python train.py --n_layer=12 --d_model=384 --n_experts=64 --experts_per_token=8 --d_expert=32 --d_shared_expert=0 --activation="geglu" --moe_layers=[1, 2, 3, 4, 5, 6, 7, 8, 9, 10, 11] --router_score="softmax" --normalize_top_k=true --routed_scale=1.0 --balance_loss=0.0125 --balance_bias=false --init_std_router=0.0376 --lr_router=0.00047 --vocab_size=13769 --norm="rmsnorm" --norm_eps=1e-06 --tie_embeddings=false --optimizer="adamw" --lr=0.00143 --beta1=0.9 --beta2=0.98 --batch_tokens=[32768, 65536, 98304] --seq_len=1024 --train_tokens=318500000 --steps=5237 --dataset="wikipedia_en"
Below are experts of layer 7 (counted from 0) of a mixture-of-experts language model. Rows are named router (the router's row for the expert) and show model dimensions 96-191. Each number is 500 + 50 x the weight over its row's rms, rounded and kept within 0 to 999. Numbers have three digits each.
After each expert's rows: "gets" lists some tokens that make up at least twice as much of what it gets as of all text. This comes from a sample of Wikipedia text that the model never trained on. Tokens count by the router's weight.

# expert 54
router:585382556487494562488403528464597466505550516488480490511456491551462552447529499539600593535526518469602499546524475523556540521619506485462474457570431548547511438516539505519465506508479489539466390503562527510459600482530602519473503508509409512485405491504523464395471497499549496539
gets: " of", " in", " on", " and", " for", " to"

# expert 27
router:471528502536538505568517497461470481535489466526502604552523547413481452521467493437567449584434470528477537422506405534497412549496539541400552521515500400501446503477392435479436473512523489502468587524467539459505462512503466466528422463513513541484472450538590428461585463520396362506
gets: " \"", ")", " he", " (", " I", "\""

# expert 49
router:425569427502511587414578540501563444553531579493511538466491496461632466586517498484430505441553520407548561563542432439413418494497480610483584507533494463486543483460411485561419483581488554507467508464486432519551462522568467501550536499483470448499445556489552479512435501566489537548
gets: "0", " ", "5", "8", "6", "4"

# expert 18
router:545498612585457566529497442455486465520465465407489634533536411486535473539428491521457463509439497589524430463503513460474448399536390554543521596538456468499463481448427576441561519514444435539536521501567538498470460468599601542597452425553423467406525495481476461543473547520487520502
gets: ".", " |\n", "-", ".\n\n", " that", ")\n"

# expert 47
router:577599497611515527528546518514527503491607540437545602474440477441467544557578418570410429518529485529449437472504571514465459532519414523391548557381502597452495504434500533510398490529478557533446481544545496430544520527567536481412536538552454527445428501515522459506500465474538535476
gets: " at", " from", "|", " |", " was", "\n"

# expert 1
router:544554476492539536559452433448470411509479470542558527480536490548452441557607544495446452559489506529485464459490486560549468459544495421533467471491515531450413419382560520520429496462512508563514541526459495442453469515446443612513433499510420481405520592503475472597511492539552420475
gets: " a", " of", " as", " and", " |\n", " his"

# expert 36
router:455606538512413546535561460483436428431555530510542427440487452575491425507543446500452423503438402574489483431562503511450484547512587450406464378478496519474509478525538515383506424466466582455473479392529463556535509461481518445448555476511483546448491534425479536493421509395486525555
gets: " the", " he", ":", "The", " He", " ("

# expert 4
router:536493486488575531536441467491498492478563459551494519579464481540474495448601453539548583557498540378515489532528543492574469530517540504503476442506515462558477475447530410414525541432550556557548534549541459589623565422460447468499520567517558481419645455447427503427618406546464458589
gets: " was", " \"", "–", " is", " be", " were"

# expert 41
router:497532502557537409480493526426444522412459534367486557512426477492474432523519416592436501502529430510563541492440453508445415567550576460433488419520451496493451447588505519527537478496439549557547529477510503573573473538531477443491421444512564486484457364457469452558513525443520546556
gets: " ", "1", "3", "0", ")", "2"

# expert 22
router:556551552506464503607571406458490470598545462499596490420543536510473451559489494490599448508434473422425537562498545443547415503518446504536487496553549504508443537510415468465453449494459509551476498525520526567442497446455589498464524467530516511581412469429523519463529507506515452492
gets: " |", "|", ".\n\n", "\n", " T", ":"